{
  "n_layer": 14,
  "d_model": 128,
  "n_experts": 8,
  "experts_per_token": 2,
  "d_expert": 160,
  "d_shared_expert": 0,
  "activation": "swiglu",
  "moe_layers": [1, 2, 3, 4, 5, 6, 7, 8, 9, 10, 11, 12, 13],
  "router_score": "sigmoid",
  "normalize_top_k": false,
  "routed_scale": 1.41,
  "balance_loss": 0.004,
  "balance_bias": false,
  "router_noise": 0.3,
  "router_cosine_scale": 14.0,
  "router_bias": true,
  "init_std_router": 0.00781,
  "lr_router": 0.000287,
  "vocab_size": 9995,
  "norm": "layernorm",
  "norm_eps": 1e-06,
  "tie_embeddings": "early",
  "optimizer": "muon_variant",
  "lr": 0.00655,
  "beta1": 0.93,
  "batch_tokens": [32768, 65536],
  "seq_len": 1024,
  "train_tokens": 368200000,
  "steps": 7911,
  "dataset": "wikipedia_en"
}
Below are experts of layer 2 (counted from 0) of a mixture-of-experts language model. Rows are named router (the router's row for the expert), gate (a neuron's input weights, with its number), up (a neuron's input weights, with its number) and show model dimensions 64-127. Each number is 128 + 32 x the weight over its row's rms, rounded and kept within 0 to 255. Numbers have three digits each.
Before each expert's rows: "gets" lists some tokens that make up at least twice as much of what it gets as of all text; "comes after" lists some tokens at least twice as common just before its tokens as in all text. This comes from a sample of Wikipedia text that the model never trained on. Tokens count by the router's weight.

# expert 7
gets: "\n", "-", "|", ".", "==", "s."
comes after: "\n", "|", "-", ".", "==", " =="
router:143109113141078102134116133180132062138115131096142138132136159141182157067081138170087095143123211148177124104106117116146138119086098156172184156091071044142165104092084112153124076159149092
gate18:093085123199114097109140176113064146165089103135121148170141067136141096098113071108117091127150154111147130167148131165103100096063204141151182088115169103114147193134131124160109157165129161
up18:114148083133132108104156099138128178184147191143084123087127224127125146159114153145113100169151154102131086132119146155112127139198110101125058153131151174155110102081156098058123148127165152
gate19:088113176090146143100078130149116154113147116135152116149079171083178125065204059143091162143143123126157137060099093109127119094148135140135181116117154093113121169153124117127101144172193100
up19:165135097154175094105105107102115154128100112123131159092163129158145079180103171139160152136116225144085122137154171163148199164108151115118086087139124125090098135100100122138125080021125099
gate20:143104076178096148126185037085100136126076092143171130181128147155164150182103131129134135113084142076088204061124145128119114132079191116145132154167090115137119123116129143145095132152134139
up20:076141135107149193123111151111104073129131102087144123152106124138153155088125095089150171124146086177115078175141115102146158120151130070108118103127187137131121166164119151118162151127138111
gate21:153152123117195152104107144144126156071092196179189086063173188148088121124093083139148137178123135072147160163103186143121165138131092137077090137066151077146135098119133086136098087104078137
up21:151088071092129154158115172102125134092133105081120131137144075161178127103108142101050150153097142184081103162137111093110138165089085154166059117167124217109152137161088149096100162153140092
gate22:145151149152084133136148124137154114107184123151167007164170127144171091078184123143160116118095148164123088110090145140144107099082099135140131197122090141131113072155157136138162147159150098
up22:139136112177086140124171151095145144097157152121184146173146156194126119121119125098120102089103138151114124170133062162120186164070143136101175156172116152059110064077128134137126132141141125
gate23:109091119162105145109102071163100124130125176164154095127140124144124118125152106178088116086119173143129118145072122101169154169059118152079099156139097143215063059125087080108127106174137143
up23:074207074127114156173177121126105088127119121101083177161199094116150137139175061112115095196129092147165100151116068117096115158140183113078084130119141145106197129179130169207147102125130164
gate24:123136131080150211156124138118148126113174140116183133149126118112128100197084145174133147139127122132109146188146129064092101125091083115109180065119126125147172107107141182106056139083134081
up24:161146134173109083074190134145113094137134106114097130123155134092203100092150129127098134123110164046069119128097173150111175159162209144127149168141158166042056123106121109144121122099114147
gate25:134122087148091161135105223153142153121103136164124139134115123205117137161143117117135146103114133171122084120094130113088187194150126119135164100155159129124113109121095087084110147144129159
up25:118122150122082109148135166193095096128087124143143148097118106111087183206164116090103120120164110109169130169144151096086151156181145102137127159094093178162129163133136082094157172115106121
gate26:146059131090116183168137077083102164056124134087094094077117148117117169115111118165106132107149195137118169188138152101127104156085147107128119162094117140107198124128134075212136115139120120
up26:156131126144138153078121094107170149117157178179111141120147141098128078121154097151123145140096131153127178168149140111118150123101108084168076082145106144156159143098169099128066109089128189
gate27:108153088154152110127115101145108183122101157117100114087138122140075115148168100150111129161079084127060082207133166099127094122143079191111148087111116081141140149122136135083168099083178110
up27:123114067085107081136143128139145101149129119119115114103125075146143120111124092147165151130116122115109112096165094104109178109131126199113156129135125122142125121124045165092134177068130107
gate28:177165109126134110137115144154065131138082133186131146131083106154161142185133149080148171135133130114086111131070115143066148111127082062106097130109155103217105126151118196145121087177161081
up28:136137106161122132114158088118154100077066121114124086144131156105105206106087075144147076153122133117115138167172142138185076135131161165093161097113152149041127143135111117126072149150130155
gate29:115117072163182129084167173117147149118126092126147150208182137100143132128115102140194068187107160161130167108109114050169101114140106156126128157094201102118110145075112168108148144162147123
up29:138143163106174150112138156147124072103081167115099237162159069118116111131074099108117087154157124160127126112093156134156130109113171118089175160118187091121093105105063143141163176134138157
gate30:166138105118117126185107157191160135059096116101142205115044133149150195135118183134099116131088181156120153169122129116160172136085069136104141144060128178155121138135081140180109109129156135
up30:127111158103149089106146120094150076119138119177171150123129141112068119089089095126173125137143070083107077138150129118133135149174188116141152105146132081141191136090148178091130223116096097
gate31:093146126193152154140121118167154087128102173130130155137123086107171181166167111156067127087140144097121168126133108113175176131140145113089124096074112114065164105134174122117094097147103160
up31:147148126124141154160118160180138182141137178117110142157108113127102187145135177126105137149061127183091038124132133143160116120104085121137118134070129098131146105105125102107103078120154139
gate32:118138190098166094072143104159182070115091148189154076103156148114101112194113132132143106181130085115116170077150135149114187111144160110203151108073182082113144169142078160070062137120123127
up32:156170091131139175104100147143145074158146101106155126140133154152098109125146165148125161096121150141116153102182090140189119151083076128066075176161137139076087064103129151149128134121166155
gate33:135128083152104178149136116151143079171164158104176116102179177139161107108135128091093109129127158106099169149120126147221152127113122107123149085128189090119081184077083120118132133142131140
up33:123150175123156120151082118126097196132096104201078139114083147137150156117094112109110128100132126184107108136131141096115136118126138129087154112136073170138157044201112125146053130069150167
gate34:113158108142147119103112098118190050127161057183173135103099099079123193111130193108101180111107103160059170153093107161157163153112110173143186136126107107086125150158148102151100125165094147
up34:165076114131097083164093196102134210119113139100129118093077114182138124118140088164133124142174131052093104155134171137134079122085077109109095148158087145109176150101093083120152127085170153
gate35:142102141132076120156122095142127087050143079149155145176104103127131109084131142183136082161135145176127115071040149124125142117164112120095092090158119107177072160110080115113100179105134124
up35:124165133119111096106051067133089098104111105164125159141105142142206121134177125080139137093147149124093144085179152110083164086075156163123121187119125108127153131140036170101177108159111134
gate36:145157050130143199108159092172113101102161107137099136074159108170124077110123059107114107089136108119120143097184141079185125111166133130115061128121160160172119074159117136173139150133161109
up36:146113069108184167162110132119083123130091166164142127104114184207165080063104167111109038115051110181140115089115154075146077124117157142113109137129129097084120169177123128121126137174120104
gate37:120101101130142159169152144155133058150145054157125111155120128094145076156114130070179074142158132163096117153140135087122127167111170212114097064093108141111118103098134110131137171131136169
up37:143171086130145117146037127137166094150119050084145143138125129078172091113137084082164093144135147129094128114062123107138152202149200211077115113069172088136172121098171143125115153168115179
gate38:169071090101110159113110153099152117064106163089189128115113129136123116135135101139106121094172148106098123123150128081189090088116061114091158133135063098100169126176092149132132127138108134
up38:064208145160160140143132094121141146123127160154077104178149113110059112143132140066154169184147116096197112118154093156119063099137150131108086109147129162096089133100161112090159112094151140
gate39:110122089115133106108115150059121087093149148105073145156129088135175124091056151157118166150124105152166116154126091075129162127157148086084089091124166116112174120200128105143147091113185151
up39:112111142171106180166117125132114126065087077113152201098132114119202175097063198129175142169160104154108096102062119108137096114145144073156138112139077153072119132105113160097137102132120115
gate40:143150147104166096174107156163113130095091200106125141132122087164084097077149117159110075178191111101161105131091145117158125115135122123072085109082182101117151127189163175066150101158129081
up40:117165149110128129108130136126096103204124122066137125052104148143151090152099179171104115075073163173099157132137099167109152132095121091191069125166103149160045133155126135172124140112144092
gate41:117148147075136125137088138115145156106087153177190109095099149146147087150124153119109123134098113126121112119141117129178184160159138160155144104054118063099105118153113083107117085170144135
up41:182142181096126124149210053130189158150111106116133124127156131118132123107139154118097097094121118121157142100104125179056119165167111138163121108123199111138139096141099135125080063138081159
gate42:127105077151088144146126187118135108134105138130088147085106077143141137127135114111186188134140168151117146164142080142121086082122106118119084046136120114131126121143114159136107164116097174
up42:128145121139171167133120062089095142135095108124115107101132086133107085128196074130072139166145157175104160145135089091120145080140130138102147090131175117164096118117162156121140088169151121
gate43:142131081089072219169067112177074185190069115190086131177114162139092171137210168115148078135144091102165087148150079096177135136138152141130118131090081118100131128118126124132116174119137124
up43:102137174144115126141099147179103182088106152188121118163089181145088117132159132119138140145092088119155123098077078152086110110125132080130090159119128106124131140103164146154057129127117129
gate44:079107124099090119136156185129153127079193107066143112070157115143140123113113116160123152129093120103093108070129133153165112173162100192125116175102177109124097102160124105132140143163145162
up44:128106138047100127128127141111104136101153151169132106128131091091108086162138128146069170149133100122089136116138118120100156151122098113175168123094095181146145124134206189125169146162059158
gate45:134154131147161125125147136148135119126109142144065147126133102134131153103136114099159092099226169152075107172133134125137114148081113149085134119143182176072123095086090158114189132203116169
up45:132110102067139178141080080106133122148097181169128188073131131121072180102097143115187094134169142162119124145114062121093095171127092123146114178106146145085174107068114138134126134149180103
gate46:121163116124113156189092103131167127181095192093126170108208159103072102143057098132167113182090107123125117114118084143106185130132105136144071123140137112123115093134104131092118128160118167
up46:066095102111101097139128199105135158087159105139129100136060095196156176171159136148101180092189138145094138160109130070149109141148132158117189141166130145109157124119157075127138077114138075
gate47:138059112107160101098110124066082140157181125123146126115095096132124113083146169145110115153169108178172164157140121184099154141156163064143170131176089152117182135133056122140097120121050083
up47:146180111170142134095143123135100148131193129103149160104128091134081128120124133101113139184103156125138129110103110185119144119101141042151131148128186144079171137149144108120158104122160081
gate48:128161137137145134041138066135148128116121134097132121076096115115121119154147115184140101083091111107172111093110150128130143141134178132176106131110129125118156130090081096157142107123174100
up48:100125119126125083104117136120123116155093158102133151151081108131134108092173135156120103139130127128074176193123187147188118178163073178131192134134111198146130169108142116164139057089123197
gate49:133122115109090151137087171158125095114112151115165096142127103122085126136091137159117070171130142174167116156161101136158100142087109121097142160087083184180187101148105094144114167130135133
up49:164176117084129172142135120123167090184114136119147111150069091177074151070148079126140070069123121160153194083137133096161122107103172119142116071158158143103134129107107141106095140128189171

# expert 6
gets: "-", "|", " ", " 1", " S", " 3"
comes after: " |", "\n", "|", "-", ";", ":"
router:152148111165099097163146110175174113129125105136122118151090155138176096141124110128136082204137141130123138177176136100158125124148164083137206096124009095117096132092175152130111110127178068
gate18:211158180156092087141168144136107157102140145144108104151113136125135098138148150151095129094062079107073139095112194160144154097089170137174122144140111091110065142150127084097061089113110153
up18:104169142164094108116124146149164138129187189154104145150171168128137090137089110148102103095149147112118146120172137169192068086170126141087116116116170104065143169113212134085105083131112119
gate19:103143054117157099057138110141137126135136125049142113101058120168127134125178096101135074120162107089096141221173126140121158121157114117159166091111125179120127179180153153153108086158103131
up19:122180115125130080096086108164128109084133096133100108118132167174142142118144195130180086099197174105077150159100125116094123189155080106185161158096102127180140149186118153142090132132082161
gate20:133145143113234129108154153128107146147113121149113115064089131093148056121153129160169082072147131185129120153150099170123126143118091181077127136124038169118115086133179113105132067085103104
up20:123132083122091083159044091135137094127145140082155140154200100068114135105108104151106190127148173047089100073142126114119149115135135152104127126120105091197135096086117158202099098125093187
gate21:123062084133100100154173101132174160130174125115117059087146114078082126123101216119097141129190135157074076067082128117151142133133151122097140152087146127130104097099110093158097155156103135
up21:108155164116137128108121182144166162095073051145117130131150132158121197114051100113161093152111126070184135137157105135107139172135104171125107156115094110165124153101110191179150102186102161
gate22:114148149154224123173131079161166128093124133145166124107080107146118100147145145151178143107139150202093094084144124151118123130150075186131149167148071108088140125083053140114128096114175141
up22:131155157104149134104089149118117139087136109175149199153148142099087158117140137186142207140192085162087162152113088122141097155087098120135122145096080084075182083081139186107169151137105046
gate23:105106173144131136094170110136156137163105132176073123129140071101170127167176046046084180095118182136128134165118141124144136125145162187151108114103116122164194136159126115172145108136068170
up23:168168097151101206125171127147126109153120178186098156121119107149089112123125085132125132086094117106142156170106166124141078182149133203143160127092113107178112144164151110098122108182094142
gate24:138127125107205128130122122123133091135110152067194150103122157130133117141136093217122101145110119155079066119131118130121116127140164163075138147105139114115220128154092137104123129140148081
up24:112069145091130165102084126140059104051122071146122135088159119162136141096153167146150078127125155112131103105076134114120151199107155151138133070145169152108135073178170086135206154115136136
gate25:120163118091119139113179159131106085096129130168123164165108129098173116151075106116091156143094147194107139123134159220135121123054198101117160114094169066165142123073118112154146111179127137
up25:152101115096136161175137187140097162122108125178103157095137102103139053146121121171093162116094137096101160110116128072181112130097152139079147133183171112145106171153128157076120104147077176
gate26:126162118164119142120000095074091139092130141124136071182087124084095157098087132138079150135137137126174154134172177124085134100111151117106082109134110140103179163122131138088233149190151128
up26:148094133144121102128061052164137138149095156158097152161157138190128124115097058113111136077087087102159098164121135188112091119174091115152153057135137144103150106172068148121167188185108131
gate27:191151117123119116139156096118139090155079111144169141137126080144151127179190168119158136083089133117166199185201126101159103118072190152150119069090149129089078130091119135076116108168127113
up27:130103221197115117155138085109096111115102106130109128114057117086122130193141118125140125156155103055178102101105145144167088133159115108150122113179104186144083077143058150135107076157159143
gate28:141111170170086097142176111122149122184121087136078065136115073194127133125168152116103105113153141159142175123084091209104135060136133122130125110137156112093120169153185148125111085157167112
up28:141120166175167086091110109082108129157151129179110176172125095109082180115088175113168106134123125164123182105070159125118111109109068143102102065141185115119075112121135125125084066114160104
gate29:163139123099110137123117108103090114130145150107128139153121133131159140104144077119052134055164069151149137143136105158066078158094097108166158142114094096128108158109095158116198149200126126
up29:161104088116133132122160096088095120136128137156153096079137087056181133129195105132146146177150139085128091198143158151115159162123149182191107122113121140106161166076120175097104107207092116
gate30:076093069102137158128104107203138057102160083147134102167117174180137071179159117156100156129103093184103181107158088098147123116144145111092173077110138127141145126061118145050171108130123093
up30:064148093105104177156196125151086042110142136085097150133125163175154093111071138145133152137169086156167097099139092104142162127119113091128107183105234119141184147123145131098173130142092104
gate31:101103168130132121163079191110063120104152085142123141146093129138132107151130119138169138134150182096136194172135108152168136185114139103147128095121145114057120111121163151082075167106124114
up31:140175125139150118186098194116213156112077094125139104119150120139159142072126133094130127114109129118139122141164158113176119129077139112096147139088077166178123102083135145090095133122066131
gate32:125157092151112105148090168159189143073100150140123141122121169172182155171111162102078106168164147165074142173111111162125159120087140054090142086156109122100123120126140140054104176139094104
up32:114080103147126120116114125067106157155184166112172132138185147136112109161163162144099143095116170078130106102132111054178178059085154169151122162124147111107189108133134181095105104181129168
gate33:179100080124155208099146063125160145157147123124212173200157127135161137093116093179147087177093135152105138118091111145132110098090150140105182123081162108134121111055158134157182099084090093
up33:101153135136127153189080125084112168115112131158166138133124144112171122102151138127130152140150109129168085116026148136123146105079039169182136179119122116130124143170130069153130133172071114
gate34:143106162074155171075154112150088102124092119151163162114100142145155090056133127117148096098118169150130142153161139160172213148099136086104138081166175107178161093149123144148117139101137087
up34:111112105116200139141105143126113095207189150153139141152119131085123180136146141105109145122138173154123161146146165101118137107146102157087132123110174092177165113097116111169147150135120099
gate35:246172105105091128118166115100112070128120150087139093134098166122094105071193096152190220119132097104147137126138140130142101122126104137082208094144076087147104154118160075077151140142126123
up35:169128096094141101125150155139097079134146116099173107126060104186133131095122126126158172119162129119088147188138170106127101159102148133122099089104091133132141156059159129149177132143127183
gate36:113119098127132050138046120179107128146123145096163118078132115138130124131134084187116146110152147104139105117091145085110183162107157198149184129085160116116138098177147137071140097080161177
up36:149111110150142136133140121102143164137164112142164142143115117073102188137082149117117088073138170097193164114146091164143122154092140117115114100104074127141148114104082167134072163161076119
gate37:076096132136091125094112146147183161178109101076108133129091145154138061190165104139125081080078161140207131165087119155134138127102097070145113149125118124179140147143153101102125154160123086
up37:132119164132114109122140166088147119093158152162098105059106086138162137149126118121138134094133165106150212178197145124151112142119137096124071107051210111149062086092099123089148131067147149
gate38:114176127150093112142187094141076104159144138092123062078090128120112130142098147122116176127172091112192124080138145127158046093129130148093122138129145121165157065200087126151142131076100162
up38:128152151132107140140203078088079147170123136193129097148128149127113069136084166170131192075102109089137108150104137130133174161091110104137135089106139161131160173154111155135180139165131110
gate39:153147153140159152165140142203158128124065171185128106135140093176154138167158135134044062123104120161161118178095126151130185165167132146137149109053209119147103161136110110101083123123129065
up39:169165080110152106142117099146101144165100068096179155084130133186158153107142115133087071148190166151196166195093079105087097070181136166179111190151114163097144092119130157101126103141137168
gate40:148059159123225132156107097140148144104069133114124089211081166153139091108113107116117104110163094123109099183158200118145132117092158117086157094117111102049112143179165153148113119126129090
up40:071126159171135111114147106158172155105187177115119114189108101088126108107080130091113153100131153132142174129159000123128203114057115130066104129138125098129127152154142115123166112144191134
gate41:104180100153069171066178106088145171112135153109136135149127179162171147105177135179089127118097110159116074099170119132202088150109140128148212152131145095063128118130109135116112091104150164
up41:121179132100178126122158117140077098152133196123119120127144164119113129102105122102143151134114098105093107182168114176137074103141079163129142137120101153138173083094166145120121050145209087
gate42:110159128124089112144112137124176130107115094182130133177129114059115110108138046176075108091171085153130150106107134142141082153182074123132150144094082121155120122129137102144106135093130136
up42:121169102152092123089081142119133102116157208154135169133126132082128174101055162141074134089114130154129050129141134174113155118070071103077154143147148180144129124114116144101159142146075057
gate43:125158115139088158159144153144136144146143113118077141155085096223147091173134137098133149150151117143108146143081090162135179085097176109083145113167081125100181172141100109171080131145080141
up43:143073071107146095133159166165149118114105151123010116103176082150098148182181175138125075098127133146096120149122159170132119093098196132099163121137155109114169146141143089128116083100092140
gate44:104147109062109133090112111097140185134120091109055168131126102130097193123128141190134110116174192125147066096133118158160092106114129139081145131145127152149156134119104104191094098115105107
up44:155100132159117074092076145123164116157129157157161097119091134105126105138086095138110105139102107146132131179134140121143146122170095120168033114156139086144076155073092117111136104150089106
gate45:079151190134189146167154173093145148130054072169131128106144094115134111115108077080143081107096157110090114159129181130142136134092129164157113120083076163118103126119175178093151172152101094
up45:172158123104177109143131151144140159092121147097122142139155141091119074147111162112107177116129102099095142219127220090090068149145120147113129098156144135145144106147154053194124127175118185
gate46:142080125060075071124144158118131086086132209133079144162189150170174123137134141148089109112054087137140129134102143090166103139188130082111161083120082085156108142159128152103145144151157087
up46:107180121103099076122173121117140128110196087142173155186120159068149151125110158162054085140087130116122109131118143099145091129126122082101201118096099083103135140107129102119117154129143115
gate47:112121135126126159138120076198157175170172107178133148121067152136148070129133177197105059146105070138122130143144101106126102085086090140101044121098114114155138157127139079128155124135136100
up47:094135115096139139103120091156121066149101114139139203127181127130133052102095119198096111114134136121115128142177130111140090088133074140135139116139117136155103178096096073201129105103194125
gate48:130076114160152161118101112183158116114088116150161106095111176133175141126104129142088147107098212087104131101130184099171120099111092137184124138109136180076137204096182159088112127127159095
up48:103184131168110128157151121157096128087099115119130145107165130151087112153096152191124136162122126197102155102089146053122149126111070122152121092089124133117138130193069119172131174154155162
gate49:127128209114129098139121100174111148152142107135104116120135160131148093153085159106071118108111140110162116145142084178152129126150107088115133169119121139136075095127161129086143115131082083
up49:157157167101093096091194170087114141102114119147102139105127031108127117115123144137147165113120147118134081146117116059157140154147130156153069170118160106103122145138131085181107169124125181

# expert 0
gets: "\n", " |", " 0", "C", "P", "S"
comes after: "\n", " ", " 0", "/", " 1", "C"
router:154168135153091116118126120103120126117166142150091079155124174167118120113135133176104157114143147134153155124105228127129152115154088069036147128133085143098060184157150124125099051159116109
gate18:188086122117150116157109126106108087131121095100135146141110121147103145084102154162132155110102144198115071160108108129109149145109122105122126206110102144144158122117141138116108112103115163
up18:155162121056167189153092138126156093176147126112102135156114129117147117087072144160092171102108188141157111102154082089139121170162122082107161187173084158121106116140140096151123158075104135
gate19:077096108139168075182147154122169093148170122133102106104096165156141045165098091159126131086127103148084156196157181112090116148162120110134112107142153105098135176125146119151068109157138107
up19:117122125093070127094081141133126089150137141122129166152127164174162148128159135129158139081049118116160125140093128152152162174099117084098171150181100113170086140146149167154139112108156138
gate20:101174093065102150123125129139130151132214109106200110154156155121084105124107114106150101122150130107095120131155174099153191103132102074113119156120093123133109093080047177192122184165050114
up20:161141100097136107143084185113078117116123145142189105145143142148193096097151200114091082125112092159143132132152124086120133110156187089153184094167136176111162155180119108111108122129151132
gate21:071105161108154121130141146100114083183152114131119157123181161129124118050070108113121118144137173147124194185113094118117104140169108050121193187158055161119087091149157104124090158143091071
up21:155089153135121124125146154144122173103151105095152059131087037084161101139177127116148109152107142104087103129124145155112124115070085187134125068112171171090141195113155134183128146178129155
gate22:181166094124164104143164141120142132146172055130136139151140198155092166122119128161141124174160144034120168135152144098120112108124146103129156149111174126113104122138118189146075058147177156
up22:130124136167161070151163117142192129138124165105167159145114063112068155125129128135165214124110165208124089131145128162132073123137111158089125197109228073089128109175090128138111165147156135
gate23:100071163133162129186148095091087135099076111190177158152143117127092087128131144105148112149122149152119089131128187099120127112093206145081162097139080111182146099141102104108155088119121205
up23:037083160141196137150160090160138116109058147145143099179077150114128078103071097174153115137109119119136144114109135161144114105162179116135103113126079133158109121163097099180092089127080133
gate24:073166229110147159142146131167149128152141114168108103067114103086145162098118110118145136114178094065110181157124111163091119135135130106124096088117115157140151097126136178080213149077102117
up24:138082145169142156164086103129122083092124097169186107120185086168107108126200130169133108134115063161170071103113112093169165154118130147147117132132170131109162147126113111138053123120133130
gate25:146119115126113143187115113113097163092106121120101133159135106108172092124156091165178131141184124203157122067103153131154098111187133139152098070162120155131140169134143079102129115142133114
up25:062067110172136141189111129142156175150118128163097145121127169117158114109118149118160092144132195093145125142096164084099084142123219123097177161103118083128115124078093197136140111117145171
gate26:150157082160076130180130152135113090122076160141133127125109166150111091131124147170072174132098104124174141095104093191144172113101083061091105175096126143097154146089136148085102073117147159
up26:099102169127165132127147151121134124135129111141108170123125130133071163111120131117161131123155121096103182098153207106105104141139138124138106107085111085118135109097070080163159174101175115
gate27:120161160165153111100138144133154171176095165149110120125072173087119076154173132137156140111172172107124183167153131099115146114118081067170095090183092100123139112081175150138105130161166110
up27:141100149134183108136135101146149134123146117199127063107138061146068163129098112147136154123117135094141131172150121083178139156102081140111131119089103133125106120124108117125148128129130157
gate28:113105076178118129145125151111070104095107131167116157149132124176034119167099107173098172146137164160145079150138094102078151155130116121115130078153126142145088203057097131103198095115146155
up28:137119166070163134133131157087155187167113146051118142139175130096122129165146182125070155157093092150108113131092161161173138085158097139133100125102106120093121080132093158115148138122111106
gate29:064154086155115194139078033082120123154145153140138122138133133130155143162119097139083092120126110129139153142110137164145145171160124120120113100132125125123165179125140177096104078170104144
up29:136133134132161158155135113104100161130184143105077073147106196120137143120122099120107109133130148115085196096067156121131161134141108075156166152153125116150179144115108134102144075156165082
gate30:111202143135142123103173112106088082153211158095079042118122135164133168163146111058132082102192150143129068150186115131147124122109130116168083118183146112065129151090137125159105090145144138
up30:062159076124144098140165171118115142177194198087111132083165117082096138161148131145107085195107181119134118160138153117132066142083127133121152120077171185121108132137113144140146087168105085
gate31:102185108066133142145175123188136165149138149178093072132121123098137109089079166137196155068137109058129157105153159115132083166128193098092173128087131134063134123136109144151071114172149084
up31:133112142177149157121175090118115136110105154094165134136107170188106110090138102145088090143124124154080141110118127126160165136180052168120109095180147170187139156151144113129144138177109138
gate32:111157143128130133170108087095153199096188153130172110164129129094131158071062086116125093159077140164110190101123143146154165152135115118084120153164153201174169095122116137146103141082101157
up32:161123165089192105123185117148179081148103127133120120102104092160137103125202103141151152062110141150166074179126116140050100114146157129185159117150130069083105152157130111109132119169101106
gate33:122071189132099161155115129126138166094105118150119112127110134137128153137141022113154174121139143121090120090117180160141166110132148147159161122125087176061135161138131109105160134129104134
up33:104112149121157164090169158148165142134115096110157090081114096151155135196198109148144071099139122148099138130113111106049145182130156174195133082093152118136107193089172149088137132137066130
gate34:106127137133162090092195155153153166108131153110172109196136099124087081173150138177105140102114096139153152162196201140101141140121111092084089176100107127066158069164134116183122129130112061
up34:142083148144115099145101093198179129116144062126080127077128162145122095126102118150170142155142156095118122127107056106126138131179121076127160195056118122191132166074103113150172157204127138
gate35:148138119128153131123099147178205138160124150038116088075127130184146142136109123139129080121138139133166077186111126084164133134138119114134160101071129151134143129091141133080091144172134099
up35:117130118113138153115127134049160144123124105186155126134141122145091089178109135125076125188078118135105149142134137160120079103198126084064108102146200160174096158120098139164133171149178085
gate36:121144140193108090123131133073085097070205074137165145135180084117115089152163111128115134108080095148165080115141135155200156112129125125116167127153136150125145168100103082088126167115070117
up36:137079136128136095127128099151142091136223127140174105128109152096140140127099114133089126101167088157168087115149107148139126051114137141113111119123184125102134083129122134067142146180091108
gate37:116110134187168117145150123149117181065122132175181078125121120111172128127168204146127153075135111114160145160166071175157110132139163122105120199125140177154173128124073176119091143170136112
up37:127125152103100162113113120080073146199111093084221119166100181165119151129152129128131102129161144169054070085072150151102108117166182149149130121176062129164098139134122079146135150135147084
gate38:136118130164132102148115113127186175134129116169086177096160142094120050109119135098116208194164104082117134158114172080113148130118152100118170126162152170139131149137147159134139070103068127
up38:108128134184140131187148084107145160071088138141092182128120157137189093077155131145151103152100116080098093103148126105174131077133121143143143129166152167101142134112123182156146116174148050
gate39:138134139072177172140141119172078134160154059113062125116101183096134113169090116094108175177126104196163086149102136139199108163093143131128116184129195126147106095114112141155101086115082096
up39:101092154104161142140082164182125178157162071075105134117153130087101125120099131132151194128119121118127103126143115146178163112178097134119068064168175111168122146168102188079092116158155119
gate40:155148084134139139125120118096187120159124114144145107149115135177145069132076087186112107109132165088106111108106148114153132148169119106039083157169096062196136135150121117122137128137181100
up40:176124177068167125142179168103118151115155143189142138149101138153099148100148107130148131156094109031140109103173038125087136148117138121161087110118191099147122080132088102097116149106110129
gate41:159140085119141125094091200170147112135160136102076122133065101165126090178150130106127103109067166149160150187170120146233188096137154078117083199111143172139070176125121120083145138124145085
up41:102114103118124123179127148116095170135083152118078129136159109035119116131159106160082183106180145123101122122066115110106053107136128106120135067175170079176137092127125091171159114157126152
gate42:117160121197181130149149137022107134126122140132085118148127146110151094167123178161148134163105122160142116111063139164124119175140169091079106108128170103124083175084145144097109118083125107
up42:090118085117126137108134079150175092165175154095169115104114084070110135115137102157132138166063129088148144167126139120188117154103157102145141107088111191180135095075139108146168108140128141
gate43:182141092179102110165166113144098112165094128154109134179124135114142151128161165099122091112089084131080145078120109196151121174106166084086127116102116108112158107159118120086130087161058116
up43:138154136098186162098111134070106153117041139175110168119107136096137112086082130115086111156172146118131134172141075113110130176119115152162113114191082120122135115107146152100160165105103127
gate44:117134103072091174154139099160099188108138053109076130201120120112130149148133145175094185150113147176072166079126099125133093108141155130064156131084113100108118123161140107191139121168170075
up44:130095120159179142169166159103160147115080178149122078132136076129156165098152108140184166115153098124164144110132076128138104200118154163133075126141077090111105174107068057095191109071103158
gate45:128095123070118104115163089131151143137103153128117145147079146098147135143132110118157161120201179114105083123098142074167099150133134181080117105107136117155114172107103076125112119069145089
up45:114092113137144083093191164174130172139221112157178115155063109136138150164145212118112131069110163151138183124093124159066157133108134159112126147112120072125118140112116129198097079146119134
gate46:117145117156142091134145125179120092156098083079108095126130161112082132170120114169179119172069110067156127139143133111152124092150120186162166146095130133157134092134140177095150124101175131
up46:096111100087141084126115119166034154121108171074076117116163116102137123096148124139141130136090123158128097160161155101134080147119103197115167166090159136094139114167182107094130089090166149
gate47:133146158147112062102142100085121100083143111105069124175103186214132168135176147166115099105136166152110073114133194152157141117100153125088107181124148148170096148185114130140148142125127147
up47:175137102183122156141145101058095138121129123109130097108106070134130140185144128056145155197166093113177110106104081113170123116143168082202160170125053108128142100164145140171156180117084175
gate48:117137094097077127168151091108138145154124162184145117171164111095122085172073112169102148149106149120101110135164158033097151089097120135112132117115136112162126111165135094087153106134164174
up48:165145126072086144120168118132106115148146129127123077107113171064107062193145147140184144150106161107135173073127176133143099118140194105127111117153145121119143135136131164110104039095143147
gate49:142062153120159151164131135112188075152156123097076128183082110117112168149104074145116087137166121101116176110144121146166110049140155163094128111133110089135140144197073178132098149173094125
up49:194163135056118131119140069219148113126135116105159133180139114096111139079132190156139142126128139136122130138184083092124134165101074095096118116138139099206160095104128119123118162120120137